From a checkpoint of a small mixture-of-experts model trained on Wikipedia.
Size: width 256, 87.5M parameters.
Experts: 192 experts in each of 5 layers, 160 SiLU neurons an expert, 4 picks a token, a softmax router.
Below are experts of layer 3 (counted from 0) of a mixture-of-experts language model. Rows are named up (a neuron's input weights, with its number), down (a neuron's output weights, with its number) and show model dimensions 0-255. Each number is 128 + 32 x the weight over its row's rms, rounded and kept within 0 to 255.
Before each expert's rows: "comes after" lists some tokens at least twice as common just before its tokens as in all text. This comes from a sample of Wikipedia text that the model never trained on. Tokens count by the router's weight.

# expert 43
comes after: "s", "an", " La", "en", "un", "n"
up2 [ 75 113 120  78 142 163 149  71 129  57 157 143 135 159  85 158 118  72 116 107 160 134  72 120 196 125 131 130  72 111 101  97 101 103 103 180 139 177  93 149 162 131  98 129 145 104  89 139 104 181 143 171 168 132 123 168  98 106 164 128  71 128 118 138 112  82 116 147 119  77 130 141  98 151 136 147 113  75 127  99 156 137 141 137 106 150 138 124 134 118  89 152 165 120 127 134 215 189  98 135 160 119 134 104 116 114 109  78  99 139 129 140  99 101  86 143 157 153 114 131 163  70  70 146  93 130 150 123 149 117  95 181 129 120 115 120  63 102 144 100 135  94 120 150 132 177 107 162 101  84 115 120 174 126 104  92 109 103 177 117 105 122 163 164 155  77 117 134  81 161 121 128 134 172 107 157 146 103 109 143 122 142 152  87 158  67 107 137 172 143 219 170  94 136 137 133 155  98 105 142 124 206 153 136  75 133 124  21 128 186 125 115 159 146  99 193 150  97 167  78 104 120 170 201 178 142 107 174 143 140 116 107 137 139 118  56  49 162 119 123 104 156 133 160 188 136 101  69 145 132 112 176 153 100 135 159]
down2 [155 120 138 102 148  67 120  82  91  60 104 116 113 146  96 164 101 112 129 111  85  77 115 119 155 160  75 151 124 146 102 182 189 106 112 140  74 182 137 125  77  84 183 167 108 161 140 156 119 121 123 111 127 120 154 165 120  85 107 118  98 104  71 157 115  82 168 139  83 104 116 125 174  94 159 104  73 168 122 126 190 135 152 102 163 182 148  95 105 151  66 215 152 113 153 106 140 125 162  96 119 145 164 144 129 104 140 133  42 126 189 124 188 125 143 129 169 157 124 134 102  56 138 161 138 202 142 119 162 137 133 144 169 109 156 118 113  77 210 183 126 128 142 131 148 125 125  89 120  80 211 174 147 112 165 136 122 118  88 136 171  41 114 154 135 111 134 157 139 121 136  92 115 158  98  86 186  87  91 163 102  90 145 169 156 123 136 136 132 148 121 120 111 103 166 199 116 142  88  67 113 119 150 112 137 216 122 127 136 139 107  87 102 117 133 104 109 120 132  73 139 150  89 178 139 115 112 126 152 127 160 104 115 120 137 128 121 152 176  86  62 132 100 130 116 108 122 145 134 137  85 152 132 177 135 188]

# expert 110
comes after: "-", "_{", "/", "S", ".", "#"
up1 [106  98 106 123 115  88 109 135 118 141 156 121 115 116 149  18 167 221 145  99 138 163 142 156 165 150 200 101 148 146 131  94 106 153 136  99 159 167 156  83 159 120 133 134 121  79 118 158 169 139  99 155 131 115 113 126  92 102 144 148 151 149 116  94 103  93  48 172 112 121 156 116 145 129  39 106 137 154 110 103 201  94  98 184 102 149  80  96 112 146 130 111 109 100 102 116 172 158 165  99 167  84 121 152 129 115 133 156 115 164 103  94 150 104 119 144  81 120 128  60 136 125 154  57 133 107 137 173 128  90 110 157 121 108  91 162 139 123 168 119 157 101 118 120  96 133  82 119 106 149 164 136 106 165 131  71 114 134 110 113 201 127 143  93 180 106 147 153 113  98 163 185  97 129 155 139 156  94 134  57  81 180 148  56 155 111 133 130 190 107 150 120 188 152 142  46 119 103 190 119 179  99 130 136 126 101 140 142 109 198 171 143  90 119 141 194 151 140  90 150 142  91 163 141  97 199 111 104 118 133 131 108 102  61  86  74 143 117 128 122 111 147 107 151 110 110 121 118 155 132 175 196 121 125 116 161]
down1 [117 132 131 144  81  94 152 177 137 116 168 129 110 185  99 149 167 151 149  75 182 136 214 132  86 173 149 163 147 117 180 109 142 119  58 128 154 166  86 144  81 162 171 146 143 161 106 109  96  73  91 141 108 167 134 100 188 135 144 108  47 204 111 150 144 146 118 114 199 154 123 171 144  90 118 137  93 186 111 121 134 178  95 196 177 145 155  70 162 147 135  74 120 125 121 156 125  81  98 139 166 111 156 148  93 125 162 146 138 120 156 118 121 115 100 128 109 146 127 131  69  63  84 151  89  60  77 138  88 138  86 131  95 148  91 136 205 151 171 157 116 121 114 124 150 127  97 110 202 142 130 133 157 160 116 125  84 172 140 132 138  68 102 111 117 109 106 123 161 117 108 106 128 151 108  71 122  70 187 139 146 177 124 136 160  97 109 141 133 103 127 146 116 116  75 166 119 118 109 115 167 151 155 114 102 146  82 101 177 115 162 114 137 156 140  78 170 110 183 127 115 169 119  95 175  67 161  89 152  62 181 105  85 113 106 114 138 128 144 144 142  78 147 100 125  97 118  84 115 155 121 131  94 113 127  75]

# expert 70
comes after: " |", ",", "-", " the", " of", ":"
up0 [118  87 140  94 171 156  62 124 134 113  93  74 149  78 135 136  64 127 127 161 112 104 161 148 163 158 127 132 115 132  74 108 113 162 158 114 110 164 118  62  84 164  89 177 109 135 122 193 156  90 193 130 106 167 159 144  96 146 193 131 156 133 162 108 173 106 111 100 117 142 154  91 129 142 123 166  95 190 122 166 105  62 166 118 155  76 128 106 118 119 133 130 161 104 101  66  88 116  97 123 197 127 175 135 148 189 144  45  68 121 156  36  85  75  99 105 152 118 150 111 133 129 137 139 127 187 188 167 151 113 158  78 121 137  72 161 121 123  70  90 144  95 124 125 152 156 130 126 110 167 134 155 120 131  99 154 130 166  98  88 117 166 150 138 153 105  95  85  97  96 148 146 107 178 157  91 148 140 154 142 158 157 140 153 134  94 141 123 124 171 128 142  97 142 166 143 184 101 152 124  94 154 156 142 107 140 107 162  99  40 144 152 135 112  90 152 183 119 111 148 121 120 157 118 104 109  99 134  92 115 120 183 164 114 120 131 166 164 110 192  76 191 132 131  92 111  98 111 163 126 109 116 156  27 115 150]
down0 [144 110 140 144 118 134  78 133 107 110 168  94 142 141 175 121 136 155 124 172 126 148 145  66 143 188  96 148 107  96 151  95 159 102 111 121 128 106 111 118 111 171 133 126 156 134 168 167 146 119 151 169  65 133 161 133 129 171 129 149 151 135 149 117 180 154  55  85 137 158 131 102  94 170 130 166 169 130  57 127 126 154  74 164 180 118 128 166 118 121  86 156 140  97 160  37 164 116 136 124 184 114  95 215 109 161 113 125 156 119 112  92 132 116  68  64  72 132 148 169 106  79 148 145 160 145 125 150 132 152 126 167 110 126  93 107 137 144  93 133 197 159 122 133 140 106 142  85 133 145 151  83 129 158 129 161  79 180 127  65 129 169 123  97 116 129 193 158 142  81 140 139 150 147 155  78 106 107 127  96 194 133 136 119  98 176 115 111 172  70 196 116 121 161 100 129  93 152 177 136 160 102  99 103  98 111  76 115  96  71 110 126 146 110 115  92  89 146  77  74 115  73 117 180 127 157 137 116 129 138  83 149  86  83 155 131 113 140  90 117 118  90 140 139 124  90  90 120 180 163 193 206 175  67  77 156]

# expert 127
comes after: ")", "\"", "}", "%", ";", "–0"
up0 [151 144 135 129 138 109 158 155  97 167  97 148 143 135  95 135 105  63 154 140 116 110 189 151 141  97  98 124 123  99  93 102 171 151 128 139 149 200 181 128 112 115 150  88 119  68 159 152 183  83  96 133 139 140  86 152 120  63 146 178 161 153 108  54 152 128 177 147 132 123 127  81 165 209 139  84 128 121 129  41 181 106 122 149  94 170 137 102 142 105 163  94 151 128 141 184  50 115  74 101 133 143 122 117 116 138 110  91 175 148 150 201 120 132 153  92 147 118 119 159 120 104 166 129 131 132 119 130 104  75 127 131 130 168 141 157 172 120  63 105  83 162 168 141 128 145 106 138 154 105 136  96 109 174 164 134 155  95  72 160 159 133 148 138  67 112 159 176 120 131 115 117 124  92 119 138 115  73  92 159 117 162 118  73 156 163 139 113 113  94 101 116 208 144  92 124 125 166 102  76 121 153 124 147 162 174  81 157 127 145 103  72 192 168  77  89 108 138  62 108 139  98 128 143  62  46 116 210  65 100 123 129  89 156 136  85 154 153 148 128 134 116 136 125 119 165 115  80 131 115 118 144 154 161 139 165]
down0 [105 156 136 166 146 170 174 110 124 108  96  79 182 128  66 137  77 155 130 149  98  88 135  31  91 124 130 111 174 143 127 234 107  56 131 180 114 133 107 179 127 105 129  74 120 110 163 137 123 165 147  77 126  85 120 122 175 100 193 147 126 100  94 136 131 146 104 180 166 166 193  79 107 103 132 180 110 142 132 123 107 191 145  85 153 128  80 158 111 146 125 139 144 121 155 127 177 165  67 178 145 130 126 143 139 136  92 125 124 103  87 101 123 114  98 147 148 114 117 129  84 115 119 131  68 188 206 140 150 147 174 165 145 113 134 118 135 163 119 183 135 127 161 145  82 113 119 139 123 119 129 148  69  73 164  97 106  78 104 137  80 135 117 145 158 145 145 204 135 164  70 100 128 148 138  67 107 160 134 161 159 160 129 118 121  89 113 126  89 131 123 130  77  57 133 126  86 157 146 135 163  93 174 121 128 187 166 126 169  70 157  71 162 127  69 109 100 142 107 104 175 122 112 112  98 126 107 139 104 132 165 132  97 103  90  77 133 146 104 130 129 158 149 143 140 182  79 179 161 145 143 106 110 143 175 133]

# expert 175
comes after: " ", " |", " M", " the", "C", " and"
up0 [136  78 102 152 131  94 175 104 161 153 129 122  98 185  63 124 124 130 111 108  97 191  94 114 111  98 121 118 146 128 147  79 126  66 166 108 124 121 159  62 169 125 103 147 169 145 122  89  82 127 182 104 147 107 113  96 235 114 105 123 108 144 100 126 131 182 127  82 162  20 116 121 109 168 175 103 150 134 157  88 177 153  84  84 132 122 144 107 130 114 180 140 141 111 101 163 124 136 138 139 107 128 151  90 165 118 167  57 172 128 179  78  56 149 105 197 162  87 113 145 129 113 187 104 136 140 157 116 154 129 110 109 111 127 118  87 155 104 111 208 138 150 136 175 127 142 153  62 143  84 165 130 109  83 115  86 177 148 128 167 134 153  98 117 189 153 111 118 128 127 170 126 123 130 120 107  99 107 130  86 142  85 104 103 146 134 118 149 134 124 133 114 204 109 115 145 204 138 113  75 106 137 155 158 160 161 113 106 115 133 116 179 158 194 167 137  96 146  79  56 111 109 131  74 131  80 102 117 167 124 108  61 153 114 148 175 167 116 181 107  91 165  89 124 130  92 137 131 107 125 135 169 131 100 163 127]
down0 [ 90  87 139 119  76 118 153  99 146 134 113 156 113 128 136 134 136 170 145 142 135  62 154 144 163 117 115 168 115 108 156 123  31  74 143 128 167 157 118 125 148 157 113  53 177 126 105 147  84  90 113 157 136 144 142  96 161 190 145 137 109 176 111 155 162  96 116 169 134  97  76 205 107 164 128 116  90 138 152 178 161 154 122 107  45 163 161 151  36 183 167 127 112 136  92 149 136  69 103 153 162 152 126 119 161 117 139 100 132 147  75 136 107  84 116 149 193 161 132 174  92  88 153  89 165 132 135  69 124 112  89 122 136  77 137 170 133 127 152  98  85  96  81 112 113  78 155 107 102  83 144 135 144 134 139 153 170 144  78  93 192  92 137 187  95 107 167 113 140  89  92 153  90  91 162  92 167 160 122 165 171 145  83 117  71 120 159 113 120 121  75 153 158  86 142 142 181 165  78 137  81 159 137  89 143 120 129 111 113 131  80 182  97 156 132 211  90 120 172 131 200 137 124 144 128  98 163 172  85 105 136 168 109 133 133 125 133 154  85 107  99  92 126 159 107 143 113 126 160 149 153 123 116 132 154 136]

# expert 39
comes after: " |", ",", ":", " of", "-", " the"
up3 [115 111 155 100 151 138 155 116 177 153 112  99 103  81 124 141 138 130  79 113 120  91 158  91 123 198 154 135 121 115 102 139 158 124 100 119 114 173 104 111 155  72 109 229 113 102 104  56 160 143 107 138  70 168 116  66 127 158 124  99  72 121  80 156 133 142 147 171  84 139 117 103  82 136 168 161 163 160 136  69 149 132 122  74 101 102 166 136 118  71  42 185 142 165 107 106 136  97  91 120 116 170 156 165 121  83 150 164  87 117 146 137 156 105 173 144 147 150 163  90 162 110  88 108 147 128 130 107 131 148 184  95 169 111 147 141  92 132 152 136 101 148 118 160 157  94 144 201 180 171 107 104 132 146  94 128 177 156 117 144 123 111 175 168 172 149 136 102 116 118 128 149 128 202 123 129 131 175 123 117 139 118 124 134 132 163  79 132  84 150  54 165 151 105 123 159 150 129 106 149  98 159 158 156 124  81 143 133 149 106 149 146  96  76 170 141  63 140 119  51 124 139 110 143  67 140 173 192 123 102 148 131 161 190 101 103 192 121 153 139 157 103 177 109 207  71 138 129 118  68 100  77 134 103 126  92]
down3 [217 122  97 160 123 121 124 134  78 131 132 115  55 137 189 208 103  93 161  62  74 179 111 119 105  88 115 154  98 129  91 100 188 168 134 157 128  68 144  85 121 137 120  88 121 159 133 149  90 165 156 135 198 174 127 119 180 116 118 150 111 134  77  64  60 231  95 144 187 122 182 203 124 118 102 107 121 159 113 183 132 118 119  59 148 126  88 158 126 192 148 106 109 108 109 174 117 165 178 143 131 110  94  91 131 102 129 150 185 128 122  87 123 133 154  73 126 144 132 130  93 100 146  99 141 149  77 116 135 116 139 112 128  92 164 155 150 149 168 164 129 128 112 126 109 128 168 147 158 121 142 162 112 139 166 164 118 115 102 137 136 124 124 118 114 124  84 165 117 110  94 135  91  64 163 129 149 110 118 129 170 132 139 101 120  30 160 133  94 128 193  64 111 107 111  59 129 122 156 116 121  91  86 144 142 155 137 113 124 118 102 138 163 123  99  72 130 100 162 147 127 146 147 160 116  72 165 103 118 161 141 110 121 108 151 147 147 145 119 142 191 140  93 109  69 132 109 121 126 186 165 164 155 179 130  82]

# expert 173
comes after: " ", " the", "-", " of", ":", " So"
up0 [167 167 140  69 152 128 146 100 141 118 112 183 146 152 147  74 103 107 120 136 153 141 114 137 100 167 159 121 123 104 125 172 100 118 106 135 109 162 163 132 133 130 193 144 147 143 188 160 142 166 148 150  95 132  91 189 134  86 168 114 137 137  70 132 129 134 101 136 107 129 148 129 117 108 137  74  63  56 133 121 128 161  94 138 103 105 104 109 173 110 127  61 179 135 141 104 124 136 192 148 193 144 129 173  88 138 113 159  63 133 132 158 119 130  59 119 129 113 150 136 175  90 135 119 153 131 139 145 102 146 144 141 154 127  94 150  77  79 140 134 144 145 130 110  66 133 106 141  87  47 117 164 147  85  89 152 171  63 152 156 126 176 124  93 182 119 136 177 151 179 160 139 142 139 142 115 168 164 132 114 113  95 183  95 211 103 168 136 155  95 151 190 164 140  74 141 104 150 137 139  93 128  51 159  96 118 101  87 152  80  79 126  94  80 108  98 113 154 186 119 119 163  63 102 252  85 139 115  98 119 104 109 108 136 102 164 136 151 158 102 101  94 103  79 126  70 117 147 104 124 123 123 189 118 131 102]
down0 [108 136 116 153 166 108 140 102 145 124 122 133 117  82 147 133  95 108 130 114 100 116 132 153  90 121 129 157  90 113 155  88 142 125 152 154 133  71 152 158 209 179 132 119 104 123 149  83 129 138 122 150 133 108 188 112 189 127  67 113 144 174 162 139 117 133 148  56 157 122 133 171 146 125 132 179 157 119  87 100 104 154 156 110 158 130 124 183 124 163 116 139 159  77 126  72 125 129 110  94 161 100  84 171 171  64 119 107 141 142 160 126 109 162 137  77 127  79 161 114 115 113 125 117 103 127 129 139  86 125 137  96 172 116 112 157 144 113  43  80 137 117 132  96 105 140 208 115  96 129  76  84 170 165  75 152 122 120 147 118 167 152 164 111 157 165 134 100 121 144 177 172 137 184 196 105 155 107 141  96 168  86 116 130 136  81 100 152 100 135  92 145 123  98 112 136 105  71 111 210 134  73 138 108 134 184  92 112 133 152 177 101  72 123  87 150 177 191 150 151 105 141 109  28 149 131 124 211  67 140 163  79 141 118 104  84 108 140 167 157 153 156 143 101  95 152 113 180  96  73 100 170  92 107 191 149]

# expert 16
comes after: " ", " |", ":", ".", " 1", " ("
up2 [114 111 134 158  75  94 101 119  96  90 147 130  76 115  96 128 171 149 153 107  87 102 111 136 157  99 142 104 149 130  92 133 124 158 100  94 156 101 109 112 162 127 133 104  89  65  84 188 145  76 162 106 179 126 115 116  77 132 117 125 123  89  98 140 137 113 105 116 199 107 100 126 127 158 122 171 102 117 126 134 171 105 134 114 134 120 146 134 130 104 125 149 105  83 157 132 185  99 146  87 136 139 158 136 186 158 105 163 135 103 106  56 149 139 146   2  65 115 144 106 163 128 181 135 151  90 135 109 135 140 117 170 140 159 126 121 204  83  99  85 112 156 128 145  94 140 116 112 171  79 215  98  79 152 129  72 120  97  74  95 114 140 151 153 176 122 179 137  54  83 146 128 204 118 168 101 139 187 117 131 137 143  77 154 139 128 172 163 170 128 158 154 166 141 115 105 181 138 108 109 198 120 140 156 124 176 121 144 126 162 121  84 161 141 152 179 105 153 166 112 163 142 173 117 106 116 110 149  45 137 107 158  96  92  61  94 169  61  78 142 127 170 146 192 125 122 134 174 115 150 130 158 145 135 118 138]
down2 [116  94 184 152  88 147 134 134 120 109  69 224 153 124 103  79  61 119 175 120 150 131 151 141 153 182 111  93 125 131 103 115 167 175 139 134  90 173 119  81 138  89 172 188 203 130  76  92  84 210 127 111 147 135 153 141 153  78 137 127 163 161 114 169 108  44 176 142  61 146  86 144 162 107 174  86 125 149 137 102 125 176 129 129 120 129 127 102 126 133  85 110 133 129  97 138 132 157 117 117 155 139 146 131 107 139 177 139 112 155 107 107 119  81  95 135 100 152  59 130  88 137  75 160 121 164  70 142 151  95  95 110 123 126 130 141 112  87 133 198 134 135 153 134 145  99 145 119  93 171 117 137 174 143 121 137 101 103  96 171 119  97  98 151 110  97 160  96  83 158 175 146 155 124 143 115 105  93 160 124 136  74  58  66 114 103 121 160  99 169  85 174 105  96 142  77 143 166  97 161 125 139 164 150 125 171 129 211 172  71 177 137  87 151 102 143 112 128  96 110  75 109 120  92  99 156  80 139 149 104 115 157 112 138 185 127 126 202 201 142 169 145  92 161 143 106 110 130 127  96 145 100 140 122 136 160]

# expert 191
comes after: ".", ":", " 2", " 3", " 1", "2"
up1 [133  90 144  85 136 102 176 138 104 174 211 138  79 116 155 104 177 149 106  73 149 171 134 113 115 154 168 191 152  99  92 120  81 106 128 111 176 108  92  67  56 164 120 106 151 154 183 144  80  82 139  88  57 125 100 124 192  97 147  92 114 127 161  76 161 105 126 101  95 148 126 120  90 130 114  70 120  94 114 105 107 104 121 117  79 109 141 153 188 140 125  83 151 107 127 166 145  85 205 133 117 120 105  85 157 193  97 161 108 149  81 147 127 120 117 101 131 127 124 137 102 113 173 126 152  77 147 196 155  78 177 106 183 105 149 126 122 136 109 168 127 133 131 124 105 141 104 122 131 139 112  66 111 134 183  70 108 163 153 181 152 126 107 153 116 138 157 146 174 177  85 122  95 135 135 109 153 121 168 104  91 132 154 209 139  90 123 104 138 149 144 124 154 131  54 157 165 115 125 115 139  79 117  94 130 121 115  99 169 156 164  77  56 160 228 193 157  93 125 151 175 119 117 120 149 166 104 143 140 172 155 115 129 148 112 102 119 146 129 165 122 131  80 112 136  98 105 129 180  83 132 181 113 148 129 105]
down1 [121  92 154 144 146 208 147 131 132 116 168 100 145  64 171 134 158 161 190 119 124 107  43 158  71 136 140 173 112 150 126 146 118  90  92  54 121 153  68 141  67 135 132 143 105 146 170 127 165  95 137 133 172 114  88 153 144 134  98 127 134 135 188  92  36 128 100 139 156 159 144 137 115 127 111 122 199  93 119  84 114 129 138  99 100  99 103 115 165 164 126 148 103 143  77 113 135  95 163 160 132 109 119  76  72 146 134 157 131  86 210  79 111  86 132 132  96 155 186 145 124  85 165 160 128 154 125 121 116 158 164 176 173 112 112 135 123 148 118 197 194 125 159  96 116 153  87 148 136 127 164  97 139 149  92 127 149 111 129 135 175  66 110 186 139  99 181 152 112 188  99 143 148 163 124 137 139 114 115 109 170 157 143 148 130 157 102  98 146 112  88 101  96 150 125 111  81  94 109 142 138 163 120 140 115 148 107 132 108  89 141 103  73  98 121 152 136 123 153 132 158 127 103 113  96 107 163 138 190  82 134 147 158  85  82  89 183 117 151  95  94 100  84  83 139 171 135 175 132  99 101 201 160 123 134  19]